Experts of a small language model: a shared expert of 192 neurons.
Below are experts of layer 14 (counted from 0) of a mixture-of-experts language model. Rows are named up (a neuron's input weights, with its number), down (a neuron's output weights, with its number) and show model dimensions 0-95. Each number is 200 + 30 x the weight over its row's rms, rounded and kept within 0 to 999.
Before each expert's rows: a language model's description of what the expert responds to; "mostly gets" lists some tokens that are sent to it at least half of the time. This comes from a sample of Wikipedia text that the model never trained on.

# expert 11
What it handles: Given names and the first syllables of names, often in sports rosters and lists, such as John, Dan, Josh, Al, San, El.
mostly gets: " Al", " El", " Dan", " Ben", " Har", " San"
up0,149,239,188,178,159,167,202,152,208,183,198,174,177,111,226,191,182,219,238,192,172,200,176,208,177,157,184,205,210,156,192,191,185,237,183,206,209,221,212,175,214,274,253,203,189,209,171,160,185,272,234,204,272,261,215,251,196,202,183,207,256,171,221,200,194,249,176,225,176,194,220,195,219,185,182,235,182,236,217,187,188,146,188,187,215,162,257,273,169,183,155,193,139,221,194,226
down0,189,225,233,198,189,206,194,209,206,199,203,227,144,186,211,192,243,193,232,205,233,174,204,159,188,185,250,229,256,182,155,177,242,184,182,207,189,204,196,177,144,193,222,225,148,200,203,188,244,143,190,216,199,202,207,194,187,158,202,229,222,198,189,210,216,254,207,187,224,235,202,219,189,203,232,165,196,186,185,195,208,187,137,178,185,184,175,132,195,195,150,260,219,192,151,234

# expert 10
What it handles: Syllable pieces inside non-English names and words, especially Japanese, plus dashes in tables, such as Ku in Kusaka, ko, ka, ta.
mostly gets: " Go", "ko", " Ko", "ka", "ā", "cha"
up0,217,227,162,180,217,156,211,171,240,163,217,217,238,184,185,159,220,172,203,155,180,225,215,262,198,232,179,162,170,255,197,267,207,264,209,191,206,141,206,196,225,179,253,175,206,157,187,186,213,237,268,178,230,202,199,255,224,183,231,179,188,164,208,225,255,202,211,208,194,171,173,178,236,200,191,210,213,216,185,205,196,240,223,225,182,206,210,234,153,244,186,147,166,246,211,250
down0,186,205,217,222,167,225,174,236,240,218,212,192,171,204,233,179,206,193,194,208,165,117,142,178,257,230,173,176,202,212,186,213,213,249,149,177,222,182,252,179,169,218,212,122,196,192,233,215,176,190,216,205,198,193,236,200,166,199,213,207,226,167,174,199,198,208,248,153,182,232,196,195,181,197,199,183,191,200,159,187,253,206,161,160,151,210,205,195,253,237,224,160,249,185,232,177

# expert 27
What it handles: Sentence-final periods, closing pipes at ends of table rows, and heading markers like ==Demographics== right before a line break.
mostly gets: " ==", "\".", " ===", ").", " (0)", ".\""
up1,218,234,203,200,180,202,214,205,174,193,180,198,261,199,164,176,183,227,191,185,166,223,114,210,209,142,212,188,240,228,213,212,204,165,223,195,174,152,166,169,236,206,205,221,149,144,203,155,199,162,212,204,207,177,220,264,214,264,174,266,218,185,204,249,222,210,256,201,190,163,156,166,242,208,210,237,177,106,214,210,206,201,167,187,182,180,164,242,205,216,214,178,185,173,203,157
down1,168,194,168,211,175,202,147,150,213,197,203,198,213,215,210,226,226,195,168,264,185,148,221,193,214,195,190,190,185,206,181,205,191,203,172,251,234,209,222,212,188,195,206,161,168,232,180,177,191,204,187,195,187,245,189,141,240,215,178,263,181,215,154,215,204,146,178,203,265,191,192,211,137,201,225,224,253,208,215,156,177,213,211,211,255,291,219,270,173,189,238,193,193,189,184,173

# expert 30
What it handles: Line breaks, opening quotes, parentheses and === starting headings, song titles, or constituency names in lists, like "Giovanni" or (Lewes).
mostly gets: " \"", " '", " “", " Mc", " (", " (\""
up0,144,195,149,210,172,157,225,225,208,162,203,206,280,134,220,216,188,206,236,169,152,211,172,246,164,241,168,229,254,168,213,163,205,196,210,196,219,211,178,182,149,193,228,191,156,210,161,248,203,183,195,218,197,175,188,179,265,155,227,243,275,156,235,194,194,164,215,195,210,201,206,230,167,199,170,226,211,201,168,163,173,214,172,197,197,226,167,221,210,139,228,214,182,202,187,193
down0,202,183,188,170,216,231,270,192,197,193,214,184,246,158,176,221,181,185,214,235,184,157,226,205,226,178,188,164,165,210,219,159,235,214,236,232,203,202,224,199,210,237,211,232,148,231,165,253,203,200,179,206,165,174,163,196,201,193,219,215,201,216,179,193,192,222,217,193,206,234,248,223,154,190,198,189,165,176,202,137,204,178,216,179,215,145,155,173,201,203,181,229,193,190,202,174

# expert 12
What it handles: Articles, possessives and pronouns such as the, his, her, one inside plot summaries and general prose, often after a preposition.
mostly gets: "Scientific", " any", " stating", " my", "Lab", " Another"
up0,210,179,146,194,248,162,173,184,185,181,187,156,186,193,178,215,212,157,218,218,198,194,137,251,125,225,209,229,240,195,202,186,176,153,233,237,217,205,196,212,200,229,239,168,214,178,190,184,165,209,246,206,197,170,204,181,175,188,201,196,191,171,249,208,197,184,201,176,240,140,216,246,232,201,186,211,259,250,165,192,246,215,198,160,182,198,217,255,229,233,250,234,228,192,193,238
down0,222,180,200,191,193,198,217,213,242,214,166,156,189,149,240,190,236,223,214,145,254,226,188,213,232,183,203,269,185,186,232,211,192,208,207,228,258,211,177,183,232,226,189,196,213,207,194,148,171,222,233,223,193,171,230,161,182,206,179,194,215,162,200,169,180,235,182,193,203,204,213,273,197,188,210,165,164,177,164,178,170,213,189,248,209,219,178,188,113,158,198,210,169,173,200,229

# expert 21
What it handles: Verbs following a subject in historical prose, mostly was, is, had, been, became, also past participles like issued, beached.
mostly gets: " was", " had", " been", " have", " has", " is"
up0,142,196,197,220,250,254,205,210,218,198,202,207,219,186,144,198,213,171,259,239,236,141,194,196,205,215,176,172,214,167,197,252,163,226,203,191,217,231,226,268,180,207,197,187,186,227,205,233,215,249,188,199,286,183,154,168,180,181,204,216,208,179,241,218,233,206,150,144,227,220,156,213,216,189,231,149,267,210,193,252,210,179,150,217,169,191,174,158,232,216,243,176,162,200,202,188
down0,164,167,223,218,228,233,189,245,158,219,216,192,223,216,241,212,228,212,193,163,234,171,172,214,208,186,205,254,269,234,130,251,155,157,229,194,155,237,208,190,202,168,227,215,192,220,153,197,196,182,194,140,222,194,255,206,155,189,161,208,148,205,225,217,169,202,256,221,218,171,198,161,224,200,195,200,211,206,183,199,203,175,206,193,179,183,185,232,176,239,185,192,189,234,178,143

# expert 9
What it handles: Periods, line breaks and heading markers closing sentences or list lines, plus scattered mid-sentence words such as to, such, also.
mostly gets: " JPL", " health", " such", " Later", " Full", " TBD"
up1,161,157,213,201,220,173,278,224,230,222,226,196,133,163,257,192,244,231,219,223,213,203,228,213,208,200,232,253,204,173,190,239,218,167,223,160,210,165,173,174,229,251,183,172,157,194,173,210,209,180,192,193,200,187,213,182,136,202,182,186,150,209,210,198,192,218,200,206,219,156,202,241,175,220,232,176,216,196,201,222,216,205,231,129,168,210,180,168,161,201,241,189,257,176,181,252
down1,209,190,165,192,180,217,180,159,198,191,213,163,222,184,149,182,171,214,192,204,259,223,157,218,216,134,258,216,208,185,219,198,186,192,146,215,243,176,209,183,218,235,199,213,159,211,152,279,194,240,181,221,233,204,185,246,186,200,175,170,212,231,205,253,192,164,224,178,238,162,235,168,168,223,230,162,169,221,197,224,226,239,174,213,179,224,134,252,269,203,197,196,156,225,219,196

# expert 5
What it handles: Words inside capitalized titles and proper names of albums, songs, shows, clubs and places, such as Love, Night, Racing, Theatre, Bridge.
mostly gets: " Love", " Theatre", " Racing", " Albums", " Entertainment", " News"
up0,205,193,218,213,170,167,199,204,204,239,181,171,220,157,164,168,180,195,241,204,166,228,234,201,191,220,260,182,215,250,186,322,244,237,215,190,165,237,204,202,208,190,181,218,205,241,223,187,195,190,225,219,207,183,170,185,228,177,158,161,168,188,168,163,145,232,188,251,173,209,132,205,216,219,207,257,196,216,224,228,207,191,158,208,212,195,215,193,191,240,241,208,180,202,206,190
down0,181,212,212,151,185,244,195,218,187,171,179,217,194,223,192,233,210,226,238,192,185,181,168,195,161,157,223,177,142,218,239,231,252,217,173,207,265,194,204,182,199,173,184,178,202,263,215,303,218,173,226,266,178,176,172,157,270,183,230,179,249,242,204,226,220,151,236,175,221,211,244,214,175,130,185,195,198,211,223,219,175,179,207,214,193,212,208,193,170,201,193,233,197,210,198,132

# expert 29
What it handles: Prepositions and modals linking verbs to destinations or objects in narratives, such as flew to, went to, at, near, of, should.
mostly gets: " at", " near", " to", " towards", "At", "To"
up0,180,185,197,214,159,179,198,247,203,153,224,216,218,229,162,194,221,262,181,202,184,207,207,203,239,200,184,150,272,214,223,257,154,186,222,196,184,191,274,219,219,195,234,184,236,180,178,214,189,273,235,221,224,122,200,204,204,221,181,187,207,173,169,252,170,179,212,198,136,261,200,177,132,155,202,163,223,194,183,261,251,197,155,214,235,186,185,224,253,201,187,222,199,222,158,223
down0,195,238,203,196,181,195,256,211,182,202,214,193,191,217,160,220,253,216,183,210,263,186,148,183,228,151,193,229,170,209,223,144,211,196,247,187,246,185,249,161,174,260,171,218,200,165,210,227,178,240,183,218,231,159,213,187,186,224,240,152,184,180,179,164,193,217,188,171,128,200,244,166,189,184,211,193,230,202,210,264,196,180,243,189,133,230,203,180,220,249,173,208,210,201,232,180

# expert 0
What it handles: Short items inside parentheses in credit and results lists: instrument names, party codes, catalog numbers, also LaTeX braces and symbols, such as drums, UP, km.
mostly gets: "partial", "mathbf", "DST", "born", "loan", "}"
up0,156,282,186,211,214,251,220,169,213,188,181,220,164,199,230,194,244,177,161,192,171,191,193,305,183,207,200,218,201,240,171,176,232,197,175,235,219,207,162,190,176,239,161,211,242,200,192,192,228,157,143,172,172,239,174,223,194,178,133,238,187,183,176,183,219,241,239,234,193,212,230,180,229,217,217,222,208,177,217,194,191,201,243,186,151,176,199,144,244,181,268,164,141,196,184,228
down0,214,190,219,153,235,148,154,207,204,194,144,207,190,202,203,169,160,229,245,235,177,203,188,213,184,240,214,255,217,212,248,183,217,204,204,222,212,199,219,210,211,191,248,208,217,159,160,199,234,228,239,197,212,174,138,212,224,210,185,196,189,210,211,188,203,161,133,204,193,215,217,244,202,248,198,173,191,162,213,207,165,212,185,199,198,251,227,219,196,180,208,218,222,205,269,147

# expert 24
What it handles: Numerals and their digit chunks in measurements, populations and tables, such as 250 meters, 13,000 ihp, million, sq.
mostly gets: " million", " (0)", " $1", " mm", " sq", "^{2}"
up1,151,187,181,192,211,188,138,196,223,139,224,190,172,184,200,223,237,234,172,177,192,284,176,242,173,229,189,215,242,227,263,231,222,210,212,221,189,176,197,146,214,186,175,236,226,199,251,181,224,237,169,280,212,205,210,194,194,183,188,199,222,182,263,162,206,164,152,180,209,258,212,154,169,211,232,227,181,180,216,196,186,252,207,162,239,156,233,192,216,172,219,162,233,200,178,212
down1,185,226,204,186,240,213,190,138,196,219,230,165,182,198,155,226,239,178,185,220,174,223,179,214,291,238,173,223,211,205,155,213,220,272,185,164,225,213,208,216,265,197,196,210,166,183,188,229,183,188,230,167,195,180,158,214,215,228,240,195,161,150,213,195,187,193,128,225,229,185,250,255,200,230,193,148,192,190,209,202,202,218,205,182,183,234,216,197,233,215,254,225,204,173,218,171

# expert 4
What it handles: Nationality adjectives, country and city names and their word pieces in location text, such as British, Russian, London, China.
mostly gets: " China", " English", " French", " London", " Chinese", " British"
up0,165,211,204,157,213,142,228,190,212,149,206,195,260,204,218,215,218,222,217,171,222,212,131,225,260,249,208,190,155,184,278,184,189,214,206,191,213,172,218,184,227,235,218,173,217,187,264,189,246,216,219,219,212,208,195,158,211,170,235,167,209,179,167,209,165,238,169,235,150,213,200,210,239,150,161,191,236,164,234,204,133,252,188,170,162,205,170,208,196,198,200,241,224,220,228,240
down0,201,221,215,224,199,189,203,183,259,249,147,222,207,215,227,178,195,154,252,197,219,218,226,179,235,230,196,193,157,151,180,240,211,167,189,149,160,194,189,153,232,201,173,170,220,194,208,179,208,201,199,194,216,177,218,167,186,254,183,147,153,199,160,209,140,250,237,205,190,221,207,184,162,218,213,242,234,236,160,234,169,154,179,221,183,177,237,217,205,230,225,229,184,165,215,178

# expert 19
What it handles: Speech verbs like stated, said, saying, and small numbers such as 0, 2 in sports tables and infobox values.
mostly gets: " stated", " stating", " 0", " said", " Label", "See"
up0,215,233,216,208,199,219,210,195,168,227,221,210,215,228,189,159,194,190,213,177,176,173,131,198,178,180,193,199,189,171,259,217,266,214,200,221,172,266,208,241,217,260,202,153,217,222,156,185,273,222,211,200,239,238,156,180,187,222,196,193,230,229,234,224,193,223,204,221,191,177,200,155,186,181,263,195,215,170,230,208,168,204,202,202,192,184,179,160,229,226,211,133,143,205,182,185
down0,166,220,241,160,216,178,175,204,239,194,210,180,241,176,210,196,156,207,234,264,218,209,251,211,193,226,209,199,202,192,159,205,203,222,158,163,226,228,200,201,187,231,228,186,219,193,229,212,167,250,200,203,211,184,215,225,184,159,223,200,190,168,163,134,203,143,174,161,205,230,169,167,239,223,248,260,152,172,166,256,204,214,178,164,183,188,207,217,170,170,185,246,210,259,210,187

# expert 16
What it handles: Line-initial hyphens, pipes and heading equals signs in infoboxes, tables and section headers, such as Occupation, Career, Died.
mostly gets: " Occupation", "Career", " Official", " Died", " Ph", "Personal"
up1,245,180,230,208,166,202,186,213,210,239,197,197,157,229,202,150,204,234,235,134,230,189,164,205,188,190,259,244,172,194,238,230,222,238,212,186,150,206,153,245,191,177,184,177,209,196,151,208,232,210,183,159,199,203,164,243,207,197,169,221,259,205,226,174,214,180,236,215,190,231,168,205,170,220,208,167,230,141,193,228,157,224,192,176,188,252,149,183,172,216,217,204,141,215,213,190
down1,241,181,199,230,210,213,224,234,211,170,192,140,191,197,175,180,211,221,211,200,189,182,222,191,227,219,252,198,233,153,154,128,250,230,216,188,235,214,200,234,173,203,219,162,182,186,164,198,203,183,199,215,206,224,198,178,187,196,148,151,192,136,150,250,205,237,256,258,228,176,201,227,177,247,229,151,167,182,211,207,159,248,184,227,227,180,181,207,140,190,215,196,188,148,231,140

# expert 20
What it handles: Surnames and their later pieces in biographies, such as Miller, Williams, -ley, -son, plus sentence-opening He and She.
mostly gets: " Miller", " Williams", " Gracie", " Smith", " Jones", " Leonard"
up0,180,192,219,194,189,184,197,210,225,170,215,228,166,240,226,201,208,167,192,182,198,179,235,168,175,235,179,186,206,167,156,214,239,244,201,217,210,206,193,222,182,224,167,164,230,150,251,218,170,227,196,214,218,232,213,175,189,195,230,216,164,224,230,251,244,254,229,197,194,137,228,199,215,189,238,198,205,204,148,205,258,178,236,206,194,228,244,195,234,217,187,178,225,192,211,248
down0,182,181,217,236,249,206,186,185,198,216,180,155,192,216,168,237,233,211,216,249,190,189,204,179,192,200,187,165,223,207,209,235,179,220,205,193,183,266,138,190,190,265,253,204,158,212,166,160,178,185,171,192,199,215,206,163,263,192,157,197,207,240,244,183,232,195,209,215,185,276,185,165,227,147,191,186,192,201,269,191,224,166,207,200,169,167,189,131,171,228,188,210,216,194,204,203

# expert 23
What it handles: Numbers, years, blank cells and header words inside table rows of sports scores, election results and squad lists, such as 0, 3, 2025, Votes.
mostly gets: " JPL", " Votes", " %", " 0", " MF", " Candidate"
up1,202,193,187,207,189,225,149,183,202,128,165,219,183,158,236,201,230,165,198,184,197,161,251,177,236,256,212,158,246,235,216,209,189,151,197,238,173,182,170,147,139,171,215,181,192,248,228,229,150,205,172,176,162,230,145,179,267,255,177,201,241,211,186,193,235,168,180,226,172,196,181,221,165,206,203,228,193,221,213,182,183,243,237,166,210,220,216,182,201,201,224,208,195,188,211,270
down1,212,227,194,131,186,208,217,155,187,170,201,155,187,155,190,160,205,172,150,236,171,204,232,161,194,169,242,130,215,247,170,207,192,210,175,144,192,244,200,250,153,225,224,194,212,246,223,225,222,243,206,194,269,206,190,182,190,205,224,175,197,178,179,184,202,200,187,187,177,207,191,196,204,218,201,201,174,208,203,213,221,207,147,225,151,222,226,234,214,208,192,161,183,190,277,237

# expert 22
What it handles: Time prepositions and month names opening date phrases, often sentence-initial, such as In January, during, until, since, December.
mostly gets: " During", "In", " until", "During", "–19", "On"
up0,218,206,219,208,267,189,188,236,190,183,156,226,226,212,194,200,161,246,145,174,143,200,186,163,173,202,199,199,220,196,226,215,182,201,187,149,216,202,237,177,150,236,172,184,205,195,204,200,190,184,171,180,261,197,217,183,169,207,254,213,191,167,166,209,202,206,183,212,183,269,206,203,172,255,213,270,177,229,201,151,178,195,220,178,185,243,195,254,117,138,196,194,234,222,183,208
down0,208,203,219,168,174,194,220,129,184,233,201,210,187,258,204,224,164,177,187,190,164,221,164,180,233,165,210,177,197,220,162,194,159,245,224,227,159,175,207,172,211,185,220,157,163,150,151,198,166,207,233,198,183,207,176,205,198,168,201,153,143,235,275,150,238,190,225,216,230,209,246,253,123,199,148,191,206,186,189,213,172,204,258,187,212,172,194,204,219,203,194,209,234,199,251,228

# expert 6
What it handles: Pipe separators in sports and election tables, semicolons in chart-position runs, and colons after infobox labels like Total or Location.
mostly gets: " 0;", " 1;", " 3;", " approximately", " 2;", " ISBN"
up1,148,196,168,134,216,214,209,191,216,225,228,191,240,269,163,244,171,221,205,178,165,226,196,209,197,142,242,190,213,223,236,266,172,150,152,237,179,185,205,172,193,200,198,198,213,159,217,183,217,140,208,229,238,198,192,164,217,208,212,203,200,202,183,176,206,250,219,190,175,143,161,179,203,187,141,192,230,179,250,284,236,198,191,234,224,206,190,205,223,198,164,228,246,200,175,227
down1,179,172,224,191,251,170,269,187,233,199,163,200,217,221,212,209,230,191,174,166,153,168,236,206,181,175,161,261,231,235,232,216,218,202,224,198,224,211,196,223,239,225,231,207,217,195,178,192,199,156,187,168,211,222,172,204,188,178,187,195,181,230,217,153,237,170,195,114,210,199,175,207,198,168,149,193,225,226,134,223,230,239,217,216,232,170,210,197,140,241,178,144,193,181,216,262

# expert 7
What it handles: Word-initial prefixes like re, un, non, pro, plus hyphens, blank spaces, opening parentheses and line breaks in tables.
mostly gets: " re", " co", " un", " Re", " non", " sub"
up0,142,161,182,189,208,199,185,197,201,196,208,229,174,155,225,197,219,210,174,215,186,166,232,142,208,228,196,166,133,235,157,209,207,208,206,264,209,265,215,210,208,232,140,212,173,225,217,179,233,177,188,244,218,146,163,158,263,185,224,212,207,213,178,168,214,205,186,211,157,223,244,157,126,185,204,208,224,223,239,168,193,175,205,199,184,146,221,187,224,195,181,161,193,213,255,236
down0,192,161,216,249,237,173,221,193,235,189,213,142,217,196,210,193,206,194,210,247,237,161,215,192,180,168,230,225,244,237,172,251,208,204,269,196,224,178,241,200,188,224,164,213,202,179,209,246,192,249,184,135,146,182,140,219,201,195,171,215,170,169,131,203,173,223,217,204,239,198,148,217,187,178,182,162,234,282,209,157,191,218,182,267,221,223,215,250,166,162,214,230,193,199,200,237